Weights of a small mixture-of-experts language model, trained from scratch on English Wikipedia: 320 SwiGLU neurons an expert, a variant of SOAP for the experts.
Below are experts of layer 7 (counted from 0) of a mixture-of-experts language model. Rows are named router (the router's row for the expert), gate (a neuron's input weights, with its number), up (a neuron's input weights, with its number), down (a neuron's output weights, with its number) and show model dimensions 0-191. Each number is 500 + 50 x the weight over its row's rms, rounded and kept within 0 to 999. Numbers have three digits each.
After each expert's rows: "comes before" lists some tokens at least twice as common just after its tokens as in all text. This comes from a sample of Wikipedia text that the model never trained on. Tokens count by the router's weight.

# expert 6
router:560492533565534557427479543448562558552549550545535527456495547611410534559476527390537545581557528459480566537538445494490505505532521513494470556495495586438571465472588503564547573419433503489514428534498527516486430548431561580566477536568510482444569443514433472465434557425569547449472580502440444481479439587475583436440441566533486456441459497543395440421448544563539534465433447519522508470496573519423478461539451538575476492495446464588501513485508429432485432428459453551473555538512443570453438525551520446527539468439527414474515460448541397503520477434506541528
gate0:529550479476512545513471472436465494504461520565518443590564496520519578412520531499442449491524527483532499612478536523501422590547502524532520489398476479405450408509488460529433495487537470457437505474488518489530513484580531496491589521497534488471531484469385424492377459513525431534476437522532473527489480480458432473605460513383536554462450534482517474439512387498522511454477489440557446446438610443595525456518451572545505513542471423539556545578508522412480517486430449578516518518425471567396472589406427589509549535406383528554510487488517477414553480554487561540
up0:558454476510434468514502507591485442515479511492510494441428575445532504615509524568546538496437490565432516483476454432547565601516423461515379479551475485539505531500472491456519502541510473575509582436593421561514520521478515518565441445527457444457535448577533484497579446487465488442461539526569494458501530499568478490386486559509501464439470498489485428661523535530468530563495468529471543607581445537554500526477478440568457451489516522457414504497509438580427517472585565473448450440550561472498432375502425450480440503562441487457562514537459388565410452417514465481
down0:487583565481433508552472488433466551443499590419439459514587512477440491548511510489570553545440443514529521504423547508563457535523498477614537512391514542508503513488597494516490453511489549573523558441455519499491496379457480485496529436446472443519458523492496544439507527623474470483588423447446486556448454464509553463473501587484535502566439567596521561483548523431629492486529540451526527502454561531445484605473519581471533638472530528575501432516554447507449563496533479302519473460474523460537494543534550524422541489493561448497485511519516391549520555494509526440
comes before: "1", "ut", "2", "ult", "u", "er"

# expert 26
router:553475539561523561414479544455553557556547551555530518456494549608406536555479524398532542573560533459473561534540444489486504504533525511486469551493499591439577463475579507567552582420426508482518429542495529517484438546429560573567475543566519481435571447526435467460432556428563552456469583498441441485487440589479578432440432573541489456448472495542400443434451551567531528464443448521528513470491586519419468456538453547573483491492449477588512512490517436431490444435458446550472545540509442570459433520558516452532542463437521414474508460448552392498528474434505543527
gate0:418488599579593458422478428518527489558549435539487492428532480515498540511481460468463539492561498615557566519543472485524508483562495555541462443455531468609425494545497573484457502559358492492461528456528538509473477509474503498539474479471489542475522416463462513472416529517534490449532481601486518390441435510460483463459495408423520487494422531484491490437504528564340476520407508461484455443576481494508397609488454506477497510506512480469434516469431522447516593476502580515532483537504567422457541495435511478443574366435587513575555435509482574485564487400431471508
up0:584519544430523440561574559541575532530517559495505547446581607547553538538523522494574505481431576496554567493497514441528550577527469433527512535404452476499547560478510482523451590452551397473401464444507518613586537478495478533459486499488435487478430420525446485528479520484521542459454462442444526446468521493465598448528529406500491452464492548501581490519535532546432475550514549407443484420503572465478508626442580528488432495504500535543455490515541521435496428533547484506423511485477520588605471427525432481456508420520544445559532415543488461594537364504479431543
down0:465500469448551501463583552585446522574490534507515524517410521479552518538406475444523567483533536579465519422434481503541451501580543448548662558434534493430582604511391455560489484464521449579521431540465514511454449490449536476481506523562441547426505421498468489617522535444541568539442521506526534474515510523583448477464446460525530511465508522455470467461486556544518455466456528475470537452433558476426631516524514507465567518493487561482406488490566475455456454392460554447488553457515541444579652554475496429504594471511531429494476475484527536619488565502526487447
comes before: " ", " ·", "–", " +", "aged", " September"

# expert 7
router:556481540561531561422473549452554557545555551551528520460493552610406535546478524394535546580559521452478562539537445492489499500531528511495466552497500586439579461470589502568538574422430512485509429532502520509487427554436557579570473539568511482448576453522429470463429554426567553453475577501436444488483439587473586432444437569542487458446469499539389439418455549559532536468434451521527507479489586516421478461534455540571478492500449467587503510485510437435486441433459447549473557538511448573455438521549516443527542472437519417471511453452544388498521476431511546527
gate0:510577455543511493453492540566504500496456406526482564556487482489542573609517514465461554527404473461520572373554572486532543442538479577548466504525560526505503462436509521443531455388446560524547518437502593557539494482467489541536483490544546477462519401503467508527429573460511448513500529493488597436517534391604593535536400504434552432499507501480503480556442577521446455510377468481553533504536508499553633561570446572429589473415479436539549420521494497532464514502449570439577473445481425508464606379543477493513524490449524542484471499508443548510472527497507543459
up0:507443482536575474476537497557443528552534438562561511527535526491510517473508476509515554452429445521468452483379574537427467566446550393505436498551440519518486523472469446425506442466536475531564526455425471378694474516498514481555511596491481498497496488440484467520497479484480516375366493562535452532507411472496505503520551470612614498494517571506599497435479364487502461443476475478454495430464489505454453485529490518476517499518544491593492564466528524522404477566450521574413508444489496518381515502452488511481501443545614493523413476480519430549547564445520486462
down0:409541567534490521513548516590507474440486565448410562505512430572530484556546373529457474565468531551446598478493531477509520606566509475495512417509494345444499491495555523470492490512543545362458540423453514531454525475458494529483595467503522407536604585398512427548485523548494553539528443524480524556512481533465453605548492511480513471534478503460572423568532460543518501504518505462518484511574581655509503584457444511546455507470564461539461485535595502508502491548452510457536466422462506534504465567498570521421493478461539440510406524421569484511544476504492382531
comes before: ";", "1", "8", "3", "7", "end"

# expert 22
router:597566517572531566377514492509545570548529489560463515462485581511443522565476493527477556505511571461444494482587468509438569432581509485485465515482611546462480498444508510516559556513491468582525485564506473493545461549456558534493502557508487510487496318547457487492493533449519538494414526496537482460412506502472518471439407599514423425391462536491476363363421531512493520338488400589507524493551640500495521471503511528551473458523474512557452496445525474440477524503473538545444543550510459536497528517482548514486486513497478451511603416465559527521496487479534588548
gate0:418483471550518515478498596501507524527524491594499484451545585544542488438419461446500512620538531478519476562527468455475486475555472519468425454555504497480545468391525452510477543464461482622473493478518478465523504539495465370501422511596460584502436404544474511477467429463564500521430551500504479532523478552459473416499474496562532469524496502466554526427504426537469504469515541521571472453442516468485543387468469540536396408482539510592501516419510489584487463430442441548355638430511504438463521469527463417467500496511440640475503561569531512502445449433483455596
up0:483548472464542502559587535528489493524460425438525502503468443536575451456466540534444514482458518514575521463522485537506571419580470477460439476432453437479528420526477463514468519446607479486533483498465477582429455488638494681460536559459482438597507468475488604498503439442423517501510566556571540498598499392487515563467465515493550400472564437442487495470487569429501524572582478506456497532517492504564494554501475640518462548523466573505459430507445564455476488511495522570558508483471524520482563527422431501544522449511519394540455523440466470589567416506523416556
down0:453484494518457499519498593528551404568416552502537508427444492551476528467451557513464447313501489488473434462489537419454522387326620609510500476497521607480561482549484525522527418419466543490511491488506596471438421443510521546457474474562566505532520492505455500553433492482519499544514508501620470558564557548537526490416502470534450411471529518540445592535499516536486503451535518500510439544533531432456434549486573489509487588417476479495465465560449534465563523478536547468474516505511539506422510552507532521574503411535469442484653477538526467489488484547468497439
comes before: "0", "°", " |", "3", "6", "5"

# expert 18
router:554488536564537562430476542455552557549559550549533517455486553611407534556473525394539542583558532451475567542544447490492503493539523506503482555495496587438572462473592502570552568421430508479508432543497525517487430550431564583569475538566517481441569446525431465462431560433572547457469586500434442488480439584483583436438442566539494453440473498545397441432454550565533535464432454520522516469490585518422479455531457535579469500495450469588500512483519446430484441437454454547471543543516447579453437513551517441520544476442517417477507462456542393497512482437506545527
gate0:439549584480594578548569362570535530489518557470492585462511410481355518551506509548482425616419434462521459513463443462455522453494541541412479559486524508524563477499439476450583524533469534455486476502528502520451464498589570534469462513507522496472539587428533467483528474528504592466482548456543487464392442538509487496503430548502474494475509467464514549439478493540517582494529493551475554535595535511446461429554598487502596537459573545479428573617438491505522466515507448525536474517534634557447444439602473576517487489453498442481556509433499547430527551446504584539
up0:425514457568577463566504492469485581525538527550488597470554540493495463449498464478495427588530469463517444464469483523391533492545532550531482529457485472572489518477599524594454433416482543501473440543521530542489533554468563460489524493547460496592592396386555462572553505471452490472389473494554496521494537532487488553454450490478501528545486479436545474502557548487544472521596539531548519474384545524538460496474535362518590462512530595516490391454528469475578514519389458451478490411422557460444496474503426481487459493425415510452505483577543438463594504557640525513
down0:426605452527514441547426448636589570611537464464444537483460563480556533615477603491510502490605498517498514494428465520492524474505375480468529379542554500515518482387460520491534471536567508416465604532481480536537511605422580455553585399555471482537497490474540517529531556504549423475528480578529533493478476555530451534524476459467528494469517499410487508506528487425562461456478471511471449573498440542568455482419513550453459520599512512521447495490463506494421494491472544559446552495354577536458503470555518500533534495449494422438434556582503490468540519536455492534
comes before: " ", "2", "1", " |", "–", " was"

# expert 35
router:512447539528477641483475589510527544456598545505521450450483519441457614522524529514582500491533583533440559563541433522515518498545524491561322532479543582475523436449539510554584631470440472525610482500504495592523438465442556584527559509497540577462570496520450452465416545470563508434408578474475510530516470526487516442445434555548504416433495478556502473486475570564516502372419449500553498516491494562523483468511497454555442481510497494557474502430478464428446531461461425536469495523468474534509536517619512503589492536446482518514496469438470459453502497401538545440
gate0:446402487594438535441515462520560368518477550484489430458494525509489453517526344462473534576481487521461535488574476568453462495549464508521480566426509518429551521413478518424536415472481475581482521522478444479499437574523484544478486488467473501419411504539457487457459448596434525510531398463509632458445463534537385585519547595459509450543493465487518467385506507558473572443432479518478487477571392512457472532552489492512519585481546463488561465548498418476513464524425494464524510533499511474474459505593465565512529482539531373567388471466425444474554426510508521479
up0:495461490483564583508497483511511458541452513503538463486485502467492540441431464564412547407533520466470471599521527453512451520504459563569459414542547448521497414654546516408529585448533482495494467643507441603554465513501496532449426563547513447596463424498470494438446429498483505552560464557580435490517539441549511536401401521566501498529541452490481478536492486482551464484490487467465528582502497515468459517551554510460457438414462535450488529511530523421389491523373514497580501378446521511531471531489429501552393482496481427456423512533393528420545485571512532527
down0:485432448552413452510486466524626511541498565542501477525521489553487513477506453533554463488564445450449549528538521588545506445591489500539494440491570558574562528563457570494541505513515496477577522500495513472479506461519480620442481474466451481501521367502533516556446456539463458568445480499515528440436561533639627474613435508506455509529474458483362458494571547510527366445524556615528519507556492533494420456476511434479505568446490438452499484535542493553514510486540501523488385569543505549551487353425524495489450482531489524571482525509530565509592478591531470552
comes before: " the", " a", " his", " to", " her", " an"

# expert 11
router:498510506537512619478475573460530536500520483540563536504477477522459468493476552457560479616474471439433601548519403520531587460572529518618324523491550506493474443514500539524524650427441475565625467574454524588479414525541555540503495558582484542510534504528460485476457593426527512482511560606470398458422493486426489493481469513584519521474502463546458503463442533494591508504389455567516471434516620534483509518520524469512517491485439544545453526426482487391523491455426537549467480531540437611459509533545534506513528541494516468539548502494515444489476537449460509532
gate0:440562504456488539411495427481547484462530502559433490550588514473535408526432510480585487478529467543466462608442470471579496444493502570537456471496449474554545458523545470497526450510428487481546447423463519495376547401489424480420458521590433506530496426444584544530495438382532506516550483469399500550553529432532470489517479498518492465538491527495493431513519547483400556501424482469507542503489491454552495455582491527506372491449516347437519459492417470467525554533573484377441533451490483616503548531360526453471532488434541540481476479622502449512515532523498468465
up0:499556460493445586526461598488500527501505460548487458452510408534502515568522533565479468551458392550484528397481578538520434520496465551499417609500516535526521474523517533485448400507447445499388571516475485437500522456537560411453585491488561476555493479523540514429480429464552535470485472491534515487543483570523607516415534486502477487544524500514492542592489468443542583478489635441484488473514577589479453443427515435432529506513561449529434487378420562478499429526470600480526498471570497626437421372473506575498554518545570465514566447458472466473546504480433516458
down0:491572578409608525531511512500528384576499515537508527439540476528510425482529557516549543500401565448500559528565457521488471476514403498456322468390484457572501524456431405468588497522504525522437452477528488519541438494527503519520502520567510609526572485501526511523493500474471614522573527602459491520568487480466521429572443446451432566560542561547506517478448529504474465507444340538528430484500506534522462473413535494399500537502568562524452504515514512411609527441483524603512527453455480505529458447540482545541476557538460387498441445461461502522462471460494495511
comes before: ",", " he", " the", " it", ".", " she"

# expert 13
router:512522470501532584524485580475502538570604531516484539522480543470537479564531475480525521482524558504476487528546386551514489503492522467523380584446515557461529540521474504506541578454462560541577431631482562564453441436540556483506604545552490512518535489471453422505416561434532471505461518482453470502527356578501558458459448523475483434441606489522478368492440589570569499400422462563493500469442497469387532547464463465528436494492421443465439495493517477459487509463418512520511476537469492516513524461651522516553528537414497531463554383488525514491546489420514583450
gate0:519454461524481528522517508458486527415491492460425483433576518330401469488518515428491507503501508536408571591467414507478514512567479393561489534486479574443525486543473479473455484469482523568581498462475476561576539476448522548445424493422506578547515432495541464455524527560441546488472442506498466530496550550519559393534443444435465551483429472401441506452524405464513490394364427426485411577486563594415484493453488544428497495495533470469480404466505472595499517488506587536504484513454608487551547519475534489467460508508493430473443554402481478563458525433506507446
up0:472531605516540466567613445429464510569424478408457474544462555522532570574627470527497527508498526440575410511517525443463535410478453395392449516506575468452438461504576489498569579500546469467476543595578472490468477424463576515448517502579416457499512580405481515465493492498498581486553453488468436548442439478534527477495542529457514634396502504485537477527505493498509515524466517530434513451476524465456420556513547569504404550460460489538585601475499572529449517492452462384542530452505438550457458530546499489545457492476520425473494453460501542529603476530565446471
down0:491438372453465431467449487489589506471543563559556538525441472530590542516394470422474483562445482506517425471572517490524427485512479457487593547464525524484607467593514593551455484418497529535469486523509519513530475570510430410420483429498493409580494456505532450446598531513598413481577498542521562513483504554456409451513601518453537516490437508458481441478519495584537479495544533508564496400584489488521477493459522390592407519557495499526546494594546501434583532496577505519472493499562516465538460486441464400445616508487496546469455504527453528443485456462423496543
comes before: " by", " in", " to", " on", " as", " for"

# expert 36
router:559481537560521563407469549458557554558549553549527523458487550608405542550483528389533534577565530453479559539546446495489507497528528510483479548499500581441573462478579487567543587423430513488511432538500526516490435547437568579567474542569515490440570447522438473459431554435573544451467577499440446487484438586488585432449444562540482455444463496531397446414449552559537531467437452526523513471491581522410477463532451544580483494505436476593499517480518434425482450439454450549475558538512448574464432525553511440532540473442514411474506458447544399502520470435512545534
gate0:582477540481507482544468469587490554512539406463500579514422495530604496579500507499447505410522562522522534532492495470461527464492527491512474548416615482531520347532547457577530471476469511527487508542479537302507526551505531542454462500453604467472525483495409451516458510415534486502586509519425512450539419515481523430542509531518598534504513583529420472472513468485538462436492500467553488436475484525573537447508462451561464418486418584495500473435601553522479505479567405656440448522513459438541526484557482596464585510570484484510507451537533484572516554529541558503
up0:486443482507542532531512446424491496528481511470476489526438536495554578559491494507500541495461578500470573561476511479444487509503512555547497469455516595547515481378440548588544460525530462477489517390493508465428531542462598551538545508519525581421371545566564496574560512491471512522495386479542437515405442495529498474478430465523423430699410517490579478493435532424567553497511620583505552529404515441461514455489601568579511472553540528462571552557504481501489525556497448460464448443529510472502470375466467534425482524431498445489531506465549513493500549560508518547
down0:551555456562592542508543493450438473430387513458410424455583500452401468502495470457540488464446500597482482460505479488591521470512508514459473548455467431576528458546511488514498523436456446452524477401380476515322567493556458474554573508458446610512570495510510455523433495562539426549602549562475445516509498490517548476555450474506415499535506449521473516584492551470595568536528546538533562462466432484473488552552451458478475547475518531491422508529511448557517507539563486538533530523516524481491514589469503369472552455473589522564440437474517518601589509560443518433
comes before: "he", "E", " is", "irth", "ne", "\""

# expert 27
router:554474533567527564420472544450560557556554555547527520460488548609407537555479521393537539584562529456479567538541449495486508503533528509488474543498504583439578462478583494568545577423430508493516431536504533516491432550428564577565477542569515481437573453522433468463429554433567550448469580500433445497487444588483584430441438564538490450441466491545395444434445545562537530465438452523525506476485585517416474461526456540577478496505446465588504521485513436433485447435454448555473551535513449573461430522554515441529543470445523416471510458451540394505526472436505537525
gate0:484415487523510425454562423579543441498544520520491489555519532482578507594471487564466637600507547449425571504563467528491507470457582455490516520577511504513449578488527405601465558512480474509548593506449435535497465524446498515594483538591516491550547582506535493507503559374533563503361514527403530599462597550510489466491537494585449554551417472465459507524500559622484527466499463533518474505461532494419468490460476487489489561431426435436506510540503508502483521434495447466419515479574591458488425455516430520522544476512381508482438533559527558414505473523491524466
up0:419517536473468458552510510451490609489412492517492434515575594562561563413553482580531569509478450522432557489554550424531555427522446479488557424550577532501488482594481512537513536530480635404456473456423542523551549537532532608468399579522573503441544505477577501532565523512455561620499532421500516575488554499478600494409456446494502433530511499565498461504518466530431554428434533552536462474540457488551506443478533562492449530441493494494504498432515493511525500439472486528484426558559420413538457426496465514428472496569480523555494540416516443448504445427500428590
down0:386514510535587503553552487372600558490527584422610464453488525472365489490524489483502494457464474497519478527472546513454486566486578482531573601580515492633458504507441488432454473588565414480534498459460471493563539566484414609410529540488419446492483536460425467476507537541567490523499524469509502528373463408498529482468558499476516526547419525557475534475602489558462521481442502421482452561437474509508459500461464549522545527537517564473492476560466444461531434379487419549462549476537485491519558443500441547492460540505504524501566423462490635494492578468504483490
comes before: "\n", " to", " been", "ay", "ai", " is"

# expert 20
router:558484531560526561419470548455560555560551548552537518447489551614405537556486529391532545573570523457478571538546444493491500504527521509490476548502492584438575463469585496565541581419435503489516429535498525507484431547435562578573474532571512486443565441515438471462434555431565550441473579499437442490484443591480587435453441560540494457446456497540397441420444554563536528465430449524526505477496579518429476464537457542576478483499447463589503513482504448430495445437457448545479558538515449578462440524553518444524539475437519415468515458453538389507525472432508546535
gate0:540462464505430504587416527502507574451485584517559497536387516459602509521524505500558466516464575524470519502440422547602497456445485437521492552459486418540542463474471483475526486456540448499537583408491482514545456535426553451461507492478449538437601580477510498476431576461567499540472514615572548477491511527445481482492434454545453571506478473517565525555414478513506570522543493529473468457571545468472506418456356453567533433529480448570521542460550508506487540508482504618497513540478472463450562539563483573515504545475469528547664436475653464573546474533447581470
up0:409570435425531467534555438379475507501519595541506425503488515499462458551470426566544475453509524531447413501469495487610471603501432472511528507565542460528476458556472526456542445512539528481502540547456503554410418470426506519498468431553375545482459398585429495459451543490485586524514461534551477479569468430480476446506505491512560479441407513493519477556619550425544526507557496474473540542566598514546532466532404511479413397504441441470470565467473452520358524467501586478499526544494471520627547579567491551556575508438498501441553515519500536513516503496460466524
down0:487499521525480468534460519492439460472573503360553455471479547421393517472448477453477467521436549461595527600507423502524501392514530516504480549418496572493497419435451469415418459517524502514500443505516505533533524502498422513566586458446500539498448511462505479566542448396467435509504460464631532482532474518535609553464565439482460475500572524511504498463462510510407461460536521472543504371419535466525511569532511466441511454638510559486522495481527550579537415588457527532629488447479614472446549463465456474511473558518498572473523501463528388456470506607483480539
comes before: "1", "2", "3", "c", "G", "TC"

# expert 15
router:514546472524541565439451550471558533565485474530479567591486513514556508547422596548550516520496582579472521533574406484548511550578490554517442590445575573504517479501502552475524579459448591470515509506502536523457451492555573539435569584626574464477555415530489407428453508391568491449407542476558439531497436508511544459459490519550458374437482653547414450532423569539542486483484488493557482414487541427446494519435473495550472581447493546485455553462498461443573496511460547530484517522461475570512480500533493515592557493422522490503521522512509455429494529480450569546
gate0:412438470553482478507472498484492483495595550477541504486535432512463513540495451454469434446464464481582491455478521600648559431465498431495470531476561573429470576448398543458554449547573548452481481424476514580443488566481537531511462463435480594406522522489473566443488475509534438473549418456579558356542445448471454464465443472424529397484482543499472508486420440531435568558600428568430473577466564511487479471466506470502498541522512553516497522533506358499500601521493518479492559516576558489477538505515517516463564516465432391505426545500533500468595495484523453459
up0:447532458485514464485442528491498471578589645427485515481484432502402489469502516481458487621489566514479530540458503553507535504467455589511472633460579530523526518548503455435523550494581456525556549483466508518502405513478464521495450508515361531495546514478383460472475491493524447545496470461461450469476447530578367560524579397531474581499494453537504512507508435509486441583515510553582409487571503609504474395490431450507548516582567577545450467479534454405520559422468527443569509429541516457534543558492542490598511557535493543465467473500583496517526490461539410474
down0:474458475423537477521575547458545458425521644488551477551495466519520477479553497481469586576588550504577492483433510524481506428364499544542545433534508494536453446513461561591584411565524558542507509535465458552410512531518435488428458428547460512483628520484553521545487510488518509542500425508543504445450518560569426488439576454495467549498518501482468504461521384423518548450553478488501446475516579430432462440473603481522438513586531585543487468447442505493523460542532491480568437499525547497540431438475533604563567430472592551439517430518427472523521587566540444468
comes before: " of", "ed", "ing", "ion", "ation", " to"

# expert 17
router:566476545526510549426478550456598608527554518529484534460513597515443521576429546489540570581507526434523586495634507476474514531494556486554407486484592540543535531517520502521588565418478509563594445518463495482489458524478527499526529522568502511512535354537482500342470490470547509477421522483484444442478431493489544458464463626506486445424501523477455344308481547559546482510466435600523520471512574470442536464547445527561515462556474503543462485421457481498497463463453472560519518533507428549429500504563480522553518459457477495487500435503534508454494521506495536511
gate0:461556552532508485516580481477473453425479523519530452585479520473491537414557442465581565528586515471464515469543457429492540535522524483482448476551463480491541422565481409463497514503449510538468551541458435487425541541474517518411443461440494578582627509484403503448442525469534523536427439508484585475500463448490464581389524447518434579535413504551511526543519527575553545430530429440474518534429584503593494470494543498478475531577529567456533562451498546540499526462482446558503473411491474551509513565424501469486528527469387377627557428548547570446524537431533557409
up0:513500497492435558476461538484569605471520512481444488411518511533456489537467613468495493547395443492505475493465533621531390495403503459531475546551547548516462511409532541515431485512609503394597493466563552493548400482558544470621591529570511414353536532513479504485453402525466431492609431453466445496485427533529516457589463540426497448517567490488457403448468547473456425489449514532541477491558426523385425543508468536517538517440488440485520456496501498488493463497537525452552494509525534403503505507571486534541525470461535608438446524493518474494454519555494451515
down0:497441428489390503488421469564461539534483473549515537501551530510477500467597562447535505558425469499425506582466558462443481465511474552488386502434530427518516482511470485554613433594540555466544488466532497457475559449554433509454476501530497439410446561483425492446569406460452518363502456517494582584410561528547514561509511501527520515453515592536488508487451488496461585518510484398542553497488561505617466502585461567581505544426532477511509485379602496459508507502519485537544422497479448510467435556477464559499623436520575440469417436479505537523537475528576474475
comes before: "9", "0", "8", "1", "7", "6"

# expert 2
router:581497460558529618510512480480506495470552525486520503502453490518477466546528543474526500544483540445398621579558385494559489451591553475596407537486555592456589451519530452564598639456417523530526438489467499575513512459457529507490565530564461528496588512546431467447489587443560514501478525519449405483447465523559492453505454525528503464496555483485487483446364563506491562382506432498572462507501554542527522419483553519507533494482431462561529524442519506422463517464464464589522448531493460525431453458603468499528612459427565506541528469518519515455479526416555488429
gate0:553492533521478577543385532522454473502557422564577590549577470532617404480518504523548457547554575509480501492569551482515514576549408565495476514502484561506466407394453499576539528529440407492468555495428529448482623420563496477535564486473541529540492490490518389510524464502452554476460494384472514459506481469495424557434503493593393484545496592600467528484504422450532525528417510535482530534547457495546551533516520525499488457523383498478530567415520502496460564478497440466464491500495571547454444526477556512484509500466519497496509544473442566606511575474519613383
up0:570497365487522478472481557578491419493520539489487511635555430483447435549635486444516518468545523553465522502527564523475572452492473493547527527511451461614419543458493453483502578470443461447549525540553599456524580518513475487544471478463472513442464565499416365499459556459435499543568472563473478447446504523487484542455477533541474513482458492568392579446570479452488501431483594462549548486498481512486407496452460513562550523500481461586524505622502510508491435465493550591527546460478479625464528594550468513507494483424470423474460458477475539446441461403533547401
down0:482499507503550458448471453491511619549516487468521455503423500509458513446576540430497540460532539440612497474482516451538528419458476504443440511540527516549472530484515504487489458543486468575551451570501503540486563387428480530506462487503528463449464556560412540553492617486451489505558482577490567502525506549547463406492533530432552530442504449464486447525573518397500456549615457419515567510526446475464495461537503399492543562475607464495471513526580540506384541540513587596489544466493544446525444404479543490534604477552549449534538449535580454314524487462487528605
comes before: " the", " be", " a", " have", " not", " take"

# expert 14
router:532597458574471608447421508486539501510572503623509494456503543577552548607443611502509544478561547482502521508552449442508516504539498517532445535378535486496478533461482464541497523460496496549529500566486503582513458480531527511466496466650511528427544380473515478431504486457584578492433564461439497446431466521440542477470460487545448500449476549472519467516377593596518468458452471465489544448534511450473509496500476486589508480557449390507469559514522482417479537421457479522428554526465408540490486451584451451501612497447467437540512459543492445405465441454529617469
gate0:508501462419559451491471514479504585583568423485429490460513489489545425498515464458526542467562383514531487545492478498496518528433561581538391466469620498525485520481459506494616584487502429500518607509452485452494463584352480479573432559536450534595521467481505436431539423546518567511451509515515570418458485478424483437575492407556527442567361443519502511458506582577486519571532422526503508530475402498520507520585451507496518521510543468546530547419510505502552551383538512494546581540583420496504583475456503478540473490486492482544585502513460463466448504526437538489
up0:496511288416534555511459579406438496529559524525513516508448517540477578498521509523509442573579541453510554505516547460482657464432531462410543510502442505523453466500556519516468554420507493407517549511554579518497498401499502510435461529557517530442459528503438430552494443495570635485427565495474552440445532492485587458460539497472511545496518515530463540482496467473556460533471446565455436499456480539491422478475528517494561526487508523421485499444489408489489588508510472381473478575458421561465434497572482589550519556474477577492440524411529472449481590525531410470
down0:412617580529531462536396476431585501452469488517484509593567533487520412484473559482502562507427516513462469459529504466506480518461534478462616580469491438469527454496557486460474470503554419525486549392535492593515548557487481595533470512574561475452597427354598587500454517516559452501475495481479430474453553521521453506471543548563551487626583514512523455443519494515543478434512514437552483556550463559472558500472539442571533633516483480528465514547562535521576464486610476512396472492451509509517538445534486625515503493456567416535512548489568539532533472495539528524
comes before: ",", " |", " (", " and", "'", " ="

# expert 23
router:560481539560527562422476544453550555556547546552530520453490551613402534549478524397535538578561525455478561543542446490491508498532532514489477553498499584440577463476590499572538585417430511486512429527492529513492434547434567579571477540570508484436573448528434468459431549435562549451469574498438447484485439590484584436442443567539488457444467489548399440423449546565532531467435447521524509474495585518424475453535457540580475491494443471588506515484512438432484448432453450549473561546508444574463438513554515449526540469445522413477513457452550397500521480427503549535
gate0:437511428509517470519460470412490583534393505455503534521434453434465575545410494569519532458525502459448583461491526433520394542460464568593439487478505532588457466476436459581482449470455569487512576491347448557494558476486583647466509487554543517602472527513485484475448581577500493483508508522497501380547402475556490448459463432528503469584493543502540444480561491590481491414461556454508544450486469460512558538448482533433436512493532369556536482372476470548492519582446440507515452418509528492451498451487494487470549538557545501450453477484469504523543463476498548433
up0:513544402444464476483507435550513490473461498476659537533551473519502450513608476502571480499522518516613450488469536523438501504514470480502527475492540509573532418403542407395493492537509471558463472518518428485517492491360463493521533463486493444471571496506473531482546474471467609539501476427476518496419463487539470462457506531580526459549623485543472559454432561533558518413518539551493447380407516644516521439477454567592518429502448446518482451540475507510439572506594505607403437472570506567507563480531535483478456570524414558533448570506544485439479482542476519503
down0:472457470571511519477528486462448537506495516547411545515484387525565482566580531493528496452516462491505521507496521473517552528528499460425472494590398479468517458537533580496476462537493467533567416546469491497468457544570548488472564491545534430435499592411482635468467532477501470431532513401500624553413519512542441526495546461584603503461561593446512530539516474475455504504568470450530498463488515493484574571591476534480473421475585545418490468393379523452486526459569642488501572445548489555541419514424532491539552537532474560496374579446533539475493545500533554460
comes before: "1", "2", " |", "3", "4", "5"

# expert 37
router:503482548564504537482467536519530515445542522545592475465520502511449507519451494540528518606438520503431481533506326488461463499509514481612316503388632553490439479523504494525539556436429439500562516587504554541460519530449537568486528479512512458416521492535433504452535546494567513505532479540530385476493488462516540461427502570568472431484459405527469478435493597637558533397444450567495499440459544524455432522513487517514446456473476424547441505483515519431502542498485429540522475550508474503467514523508422467561531518525505404472560464475482512411560506516517639516
gate0:493521468509489605597535520598452508459571466455479524477493574501485514543561527616432528531445555522490519547485568427468463628493566510398526465497551450510574509570493483471382527569479504423444498509463516478535508484618471466522618498474562527486605523443453474568476483530490527499509514550534529498565500524433432518459500457567580512481480505640464457458451447513535513507500460540578570395484523367587435507578440515468559504542502531523457470486539440358534555514536539505489607588506538454493566454549529487453434478515455472574525463539457501464513535504526546546
up0:500564494441521492547450461468448558412520444639486463481499443530531538493402455481462543355473463420538506530530535567477475452516597605533459431514591557518530410480392457541577433443527435501520448514489496553569529579505458464503463481533436571539447565475522427508473538484507433525418516462588618468453550486493585535463571519500528518509506515461486480583482620508430467493558499463507576542413507568488530521445548507543452472497528504438445467445551489518505536475517521531528451434584496609454477511478530594501487488537496456467490431475570488441564498454620525427
down0:441409519498532455593484484488561392457500536518493443562415451522502439472503507533529489486527454603437531485482549525489402554481484566534434492477559498539524503489482578455502577534503453488495498579490480535537531501506491504462543459500518452575456487522535465447543473637522464535521465497548482622473519491463531481456466453432463422499459444677501474485561474472567491485489526594506490470479525483558326562494608571400419465541380440485463513455540540556547513479578459499541504515562561417471569504526472501453427575489489430459479544485472540491487477524619468396
comes before: ".", " of", " in", " were", " and", " years"